{"d_expert": 64, "d_shared_expert": 0, "normalize_top_k": true, "lr_router": 0.000658, "tie_embeddings": false, "train_tokens": 440200000}
Below are experts of layer 4 (counted from 0) of a mixture-of-experts language model. Rows are named router (the router's row for the expert), down (a neuron's output weights, with its number) and show model dimensions 0-223. Each number is 50 + 10 x the weight over its row's rms, rounded and kept within 0 to 99.
After each expert's rows: a language model's description of what the expert responds to. This comes from a sample of Wikipedia text that the model never trained on.

# expert 10
router:66 57 52 71 54 31 40 28 38 45 47 51 52 75 37 60 54 55 55 50 47 54 55 60 41 36 54 43 47 30 55 54 46 40 39 48 51 48 44 29 46 52 35 51 36 37 68 36 39 44 46 48 57 55 55 43 43 43 52 47 66 60 47 37 43 65 49 37 46 53 50 47 66 32 56 48 48 47 54 64 34 34 40 58 61 57 60 48 54 59 65 54 38 78 58 47 38 45 38 57 63 57 53 60 33 51 46 43 52 59 54 45 51 41 32 63 44 67 61 42 58 46 53 46 50 58 72 47 68 57 33 50 54 67 53 53 54 63 35 51 38 49 55 62 47 49 46 58 45 35 44 41 42 65 42 44 56 55 56 60 48 45 55 45 65 39 53 57 43 31 57 39 42 50 46 50 40 40 56 68 49 56 36 43 73 55 44 43 37 63 60 52 52 44 51 64 55 66 27 42 58 71 47 56 51 53 40 58 70 62 58 44 61 36 59 62 49 46 35 55 37 40 51 52
down0:47 55 51 50 40 48 53 68 49 64 59 57 47 27 25 56 50 41 51 47 54 49 49 67 41 50 48 57 57 40 49 62 57 57 49 47 24 64 26 53 56 39 60 53 45 56 55 56 28 45 49 54 60 44 49 35 57 53 45 55 15 49 54 40 57 37 41 38 42 48 38 68 52 39 59 52 61 46 43 48 49 51 22 57 54 45 39 39 62 49 58 51 42 44 42 52 51 29 50 45 58 37 40 47 46 59 63 43 35 46 58 58 48 55 33 43 49 59 52 59 39 56 64 57 47 43 73 52 45 55 35 43 43 45 47 28 28 62 49 43 45 65 27 51 41 46 56 33 62 51 53 66 49 37 30 46 53 51 61 53 53 36 29 44 50 52 64 52 42 50 36 43 66 64 47 56 49 49 48 45 36 53 77 51 60 60 55 61 44 57 59 50 49 52 45 38 44 41 52 44 48 60 41 49 56 60 44 57 65 53 49 60 43 52 59 42 57 43 49 70 31 59 49 58
It responds to: Table pipes, line ends. Closing table pipes and line breaks at row ends, plus some name-initial pieces and word endings, like Van(uatu), Ovul(idae), Trans(actions).

# expert 50
router:64 35 48 58 51 63 70 50 45 52 57 45 41 56 51 33 48 49 60 51 58 58 54 45 64 80 65 41 30 64 54 52 43 54 52 31 54 41 57 63 47 52 43 55 52 60 33 68 40 53 54 52 53 67 64 39 49 56 56 45 15 42 35 56 48 53 47 61 37 58 48 42 31 57 34 54 49 55 66 39 51 53 54 61 31 49 37 40 56 44 46 49 56 36 47 59 41 61 50 52 35 32 43 45 54 54 53 60 59 63 59 50 63 58 58 40 57 52 33 47 49 46 42 46 51 40 45 46 51 48 47 60 25 59 49 49 43 47 54 57 69 45 55 54 36 64 57 62 37 54 41 35 54 50 56 37 51 50 42 40 54 59 39 52 40 59 51 52 45 54 57 43 45 47 61 40 50 53 57 43 41 48 49 62 37 36 53 55 56 58 61 51 52 54 43 38 57 49 56 52 56 46 50 56 59 41 66 49 26 26 35 51 50 53 29 46 47 43 58 40 90 54 58 70
down1:43 50 40 49 76 49 58 52 50 67 50 41 57 30 64 38 51 33 49 63 53 45 59 57 56 41 60 51 46 68 56 38 30 78 66 56 55 59 49 58 80 39 59 46 73 59 45 62 38 42 35 55 52 45 48 49 44 75 45 44 53 61 52 65 61 59 51 60 56 42 52 54 59 61 63 48 63 68 41 43 46 31 45 50 59 51 68 46 56 41 32 55 40 38 53 44 35 49 43 51 60 52 51 51 51 38 37 52 46 46 34 57 61 50 52 55 48 38 61 50 47 44 57 41 54 44 55 51 49 56 65 50 52 59 40 54 59 66 45 47 42 52 46 63 54 41 43 40 43 40 56 48 39 34 65 47 51 49 41 57 60 52 36 71 30 57 47 74 49 41 40 39 53 52 47 30 65 60 46 61 53 50 66 49 55 67 51 39 53 57 33 42 37 44 59 36 58 65 62 54 44 54 54 56 26 43 46 48 38 35 49 55 36 50 43 47 44 35 52 55 55 38 49 53
It responds to: Mid-word consonant pieces. Inner word pieces followed by a suffix like -ing, -er or -ed, such as app in rappers, igg in digging, Fac in Factory.

# expert 14
router:32 40 54 52 44 56 40 63 57 41 52 65 47 40 65 43 60 53 49 47 36 37 46 46 50 71 55 62 62 35 54 47 41 44 36 59 35 33 43 53 51 54 60 47 64 62 52 50 58 65 48 56 46 41 37 44 67 52 47 67 55 43 63 39 43 53 58 55 37 32 57 58 47 47 44 51 31 52 49 29 59 41 60 58 55 60 46 70 64 29 44 42 44 40 38 35 43 42 55 47 55 32 51 39 59 34 63 53 49 67 51 59 62 45 52 53 51 28 63 57 51 41 38 60 38 56 41 37 49 57 50 45 40 55 51 58 49 45 67 75 49 66 42 47 47 60 57 41 60 59 59 50 64 35 54 55 46 38 66 48 54 57 37 44 56 42 57 56 32 63 55 42 69 56 62 55 60 52 46 56 66 49 48 41 50 50 73 39 35 39 44 47 37 47 67 38 32 46 58 56 70 50 62 31 59 50 52 40 62 53 52 34 55 50 51 32 43 40 47 55 51 54 53 35
down0:39 54 60 70 50 41 55 44 23 40 56 59 67 65 31 61 54 60 42 39 62 55 48 48 50 43 69 49 70 31 73 53 66 51 57 56 60 50 71 54 47 32 49 56 60 60 42 26 73 46 66 34 52 47 51 71 36 55 62 62 62 40 49 48 51 37 50 51 60 46 66 42 61 52 54 40 39 39 43 55 51 40 56 26 58 59 53 57 48 54 39 44 52 38 55 32 36 50 59 57 52 57 45 58 53 58 54 42 60 60 43 49 65 55 42 61 54 56 53 50 45 43 50 54 38 69 48 38 58 60 59 54 38 50 59 53 34 40 55 46 45 54 34 65 44 46 43 60 53 53 55 40 33 73 48 56 36 51 57 61 36 46 47 61 74 30 52 50 44 46 46 40 40 38 63 57 33 44 61 52 47 55 49 56 57 54 67 55 52 62 55 38 52 51 54 32 49 51 49 46 60 58 48 51 43 53 56 52 57 36 41 55 62 27 48 40 52 43 54 49 47 44 37 57
It responds to: Commas and prepositions. Commas after place names, dates and clauses, plus prepositions that start a phrase, such as in, of, from, between, after.

# expert 52
router:44 76 47 61 51 43 48 47 58 62 63 64 56 48 49 62 43 64 43 51 48 60 40 39 53 56 63 40 44 57 59 41 52 47 33 52 65 53 44 37 56 45 53 58 42 52 61 61 44 43 50 69 57 41 28 45 47 40 31 46 60 66 64 51 51 54 51 37 59 40 66 33 61 45 52 50 44 54 44 48 53 32 63 48 57 47 59 60 62 54 62 43 46 59 40 48 50 45 67 55 56 37 40 41 26 68 56 60 30 41 51 40 51 51 33 49 37 53 62 49 57 54 52 46 49 59 32 37 59 59 47 43 41 58 45 57 57 37 38 40 56 64 46 44 38 57 59 59 37 34 67 52 66 36 60 46 61 45 59 40 63 56 28 37 54 52 44 45 34 52 34 39 57 53 40 40 34 33 48 53 54 43 65 60 47 53 56 43 55 40 39 46 43 48 69 60 67 69 53 49 56 53 59 33 60 41 33 48 66 48 34 35 69 49 58 53 44 27 41 50 45 53 46 43
down0:35 48 56 49 50 43 54 60 42 53 50 59 49 54 61 40 43 27 42 43 68 51 41 33 43 50 57 47 53 55 46 55 60 44 57 38 51 32 46 38 32 62 36 30 41 56 34 56 53 43 59 43 21 56 46 33 48 60 46 53 42 55 47 46 47 37 53 62 65 31 48 63 50 59 55 50 50 69 30 39 41 33 61 33 57 41 53 44 46 34 60 49 37 41 51 44 45 55 39 52 48 50 52 63 61 68 25 62 49 29 38 63 59 31 37 50 43 61 34 51 55 60 51 54 36 58 35 62 56 50 53 71 50 60 49 44 38 49 63 48 43 53 56 52 44 48 54 50 54 39 58 41 52 49 44 49 50 49 50 45 56 39 45 61 70 40 41 37 57 44 47 44 76 53 49 59 51 53 45 52 58 50 56 59 46 47 48 52 21 34 57 58 54 40 40 48 34 36 39 50 51 47 34 62 39 60 49 48 50 49 59 50 72 50 54 50 51 36 44 43 28 57 44 24
It responds to: Preposition in, sentence periods. The preposition "in" (also into, of, during, due) mid-sentence, plus sentence-ending periods and closing quote-punctuation.

# expert 4
router:57 48 43 31 61 45 66 47 30 53 67 40 65 41 52 18 59 41 45 59 56 38 69 62 65 54 53 56 47 65 50 46 39 45 60 30 59 39 50 68 65 52 40 43 56 53 34 54 45 58 64 45 34 68 46 51 57 52 52 51 33 50 51 56 54 49 38 58 54 38 53 45 26 49 62 57 55 36 52 49 61 55 56 51 40 54 52 37 43 60 26 49 60 49 60 52 52 65 36 51 40 50 49 58 47 46 55 61 44 46 41 54 43 58 70 54 71 53 43 57 43 56 53 57 56 37 31 58 44 39 49 54 55 48 53 62 38 36 60 44 56 48 53 47 46 68 59 47 48 53 56 47 63 57 64 50 50 56 52 41 43 62 43 63 33 47 64 47 55 54 44 49 73 42 51 65 49 46 56 43 52 38 64 45 49 52 51 47 51 42 50 57 47 42 56 47 57 51 61 70 33 50 49 41 43 44 61 33 58 42 27 68 50 41 47 56 51 57 59 30 91 42 48 45
down2:48 49 49 50 56 55 38 64 41 51 56 50 54 29 60 51 36 42 56 50 61 45 58 35 34 34 65 43 44 44 63 48 36 46 60 46 33 55 47 54 51 54 45 36 67 59 29 42 57 58 47 40 56 58 54 62 47 51 37 48 36 52 57 74 52 62 57 39 49 43 60 40 64 54 52 46 52 35 48 37 51 31 53 64 35 46 58 56 65 55 43 51 39 57 25 56 58 45 59 43 36 41 57 55 70 32 57 57 37 41 66 63 51 53 67 37 50 51 56 50 47 57 48 51 47 44 35 50 59 57 66 69 39 38 57 43 51 57 35 40 48 50 57 38 51 48 41 50 39 46 52 63 51 56 45 48 61 44 54 51 49 40 50 38 58 38 54 35 75 42 62 66 49 35 47 45 64 67 45 49 32 57 30 35 55 49 69 62 50 58 46 61 49 46 52 58 47 55 37 52 45 37 66 64 34 58 46 49 35 47 37 21 58 46 53 33 57 51 33 44 63 52 45 60
It responds to: Capitalized name openings. Capital first pieces of proper names, mostly surnames and foreign places, often in tables or lists, like Sp(iro), H(ama), Wis(eman).

# expert 38
router:65 55 42 46 64 42 60 44 27 27 59 54 65 56 42 34 57 34 51 35 47 44 53 49 61 54 60 46 54 57 45 51 44 48 38 41 46 29 49 71 60 65 40 39 54 46 50 47 57 49 65 27 41 53 48 55 61 44 70 50 36 48 29 47 60 44 36 51 56 37 59 52 28 47 44 52 51 43 67 55 55 54 54 37 51 48 49 55 37 54 32 61 53 48 46 61 52 57 44 51 41 36 45 53 48 48 62 46 65 40 43 39 57 57 50 39 41 58 57 48 43 61 55 52 42 36 45 62 52 48 43 36 55 59 46 52 39 52 52 70 56 31 52 55 48 62 64 52 54 37 43 50 59 58 62 36 52 43 66 45 45 47 41 61 28 61 27 42 53 49 61 36 57 42 55 70 36 42 61 62 66 52 58 43 53 52 50 48 48 42 44 38 51 54 46 46 50 33 68 63 29 62 52 66 41 54 60 51 54 36 22 63 50 28 67 54 68 48 53 47 57 51 53 47
down0:66 46 41 34 45 44 53 40 54 38 59 38 54 42 39 48 42 58 58 62 67 41 46 52 53 44 53 53 53 27 56 53 46 57 70 48 51 56 46 54 51 58 51 55 43 40 35 43 51 58 54 46 38 51 48 52 21 35 63 58 52 44 55 37 51 51 46 45 55 53 64 61 62 44 40 55 65 32 43 46 48 45 43 27 44 41 48 66 44 58 34 66 57 54 55 54 63 50 42 50 48 61 45 44 50 57 59 58 22 33 39 50 45 57 61 65 46 35 56 38 41 39 54 36 41 61 46 65 54 71 33 44 46 64 48 38 45 51 56 68 53 59 41 45 48 56 75 53 53 53 33 55 40 52 41 69 48 70 30 53 38 54 43 53 49 44 65 52 63 48 41 44 51 47 41 39 52 51 39 49 26 34 58 63 51 52 24 55 52 45 36 53 63 61 51 53 46 52 30 59 50 56 61 60 57 52 47 60 29 58 54 56 47 43 39 41 57 68 45 39 47 65 69 57
It responds to: Capitalized name starts. First capitalized pieces of proper names and words split into pieces, such as Sou in Souza, Al, Mar, In in Infinite.

# expert 44
router:64 39 57 45 39 48 65 49 52 48 38 53 37 60 42 41 59 43 49 52 42 65 49 46 40 45 54 46 59 50 57 48 58 63 51 39 38 46 77 61 31 49 35 64 40 61 46 41 40 48 43 57 53 41 33 49 53 43 41 49 45 52 48 49 52 45 57 55 54 43 54 33 38 54 58 54 70 63 48 48 47 66 52 64 63 65 34 33 79 42 62 60 61 38 58 61 46 38 60 45 62 53 44 44 34 55 50 47 62 66 35 52 56 70 35 52 40 62 45 49 52 54 54 24 54 45 57 47 46 53 43 45 64 50 51 48 59 60 43 53 50 64 64 60 59 43 37 36 59 43 54 38 50 46 56 35 43 45 33 60 54 60 55 66 49 50 22 44 34 44 78 60 57 66 58 34 46 51 64 58 47 68 47 45 63 54 51 44 50 72 53 46 55 45 54 32 67 36 52 50 59 56 47 52 53 44 39 47 35 36 59 51 45 51 56 53 51 57 54 43 69 40 68 60
down1:51 44 49 52 55 44 49 37 53 63 53 40 54 56 46 49 45 46 62 49 52 44 46 60 34 49 50 55 40 57 55 45 51 44 48 22 51 49 47 54 57 41 50 53 55 50 60 52 47 39 69 31 59 55 52 50 42 57 54 55 36 49 52 38 47 53 35 65 42 44 43 47 54 61 54 63 62 49 50 48 58 57 41 76 47 41 79 48 67 60 60 50 22 48 61 48 60 42 59 60 41 17 54 43 61 60 61 50 36 34 56 49 61 32 51 46 64 55 54 46 60 24 38 83 43 48 44 50 64 47 46 60 36 51 47 59 62 57 50 34 38 47 35 54 52 60 48 66 38 54 39 43 47 70 63 70 53 52 43 42 47 66 41 61 40 62 44 53 61 56 47 35 56 48 44 57 50 60 57 66 77 40 43 61 41 60 51 53 59 49 54 47 42 50 61 40 54 56 56 64 56 52 52 61 51 67 52 47 56 46 48 64 39 31 44 68 41 60 43 49 51 61 44 42
It responds to: Short word fragments. Short lowercase pieces at a word's start or middle, such as p, up, co, pro, per, often in odd names or hyphenated forms.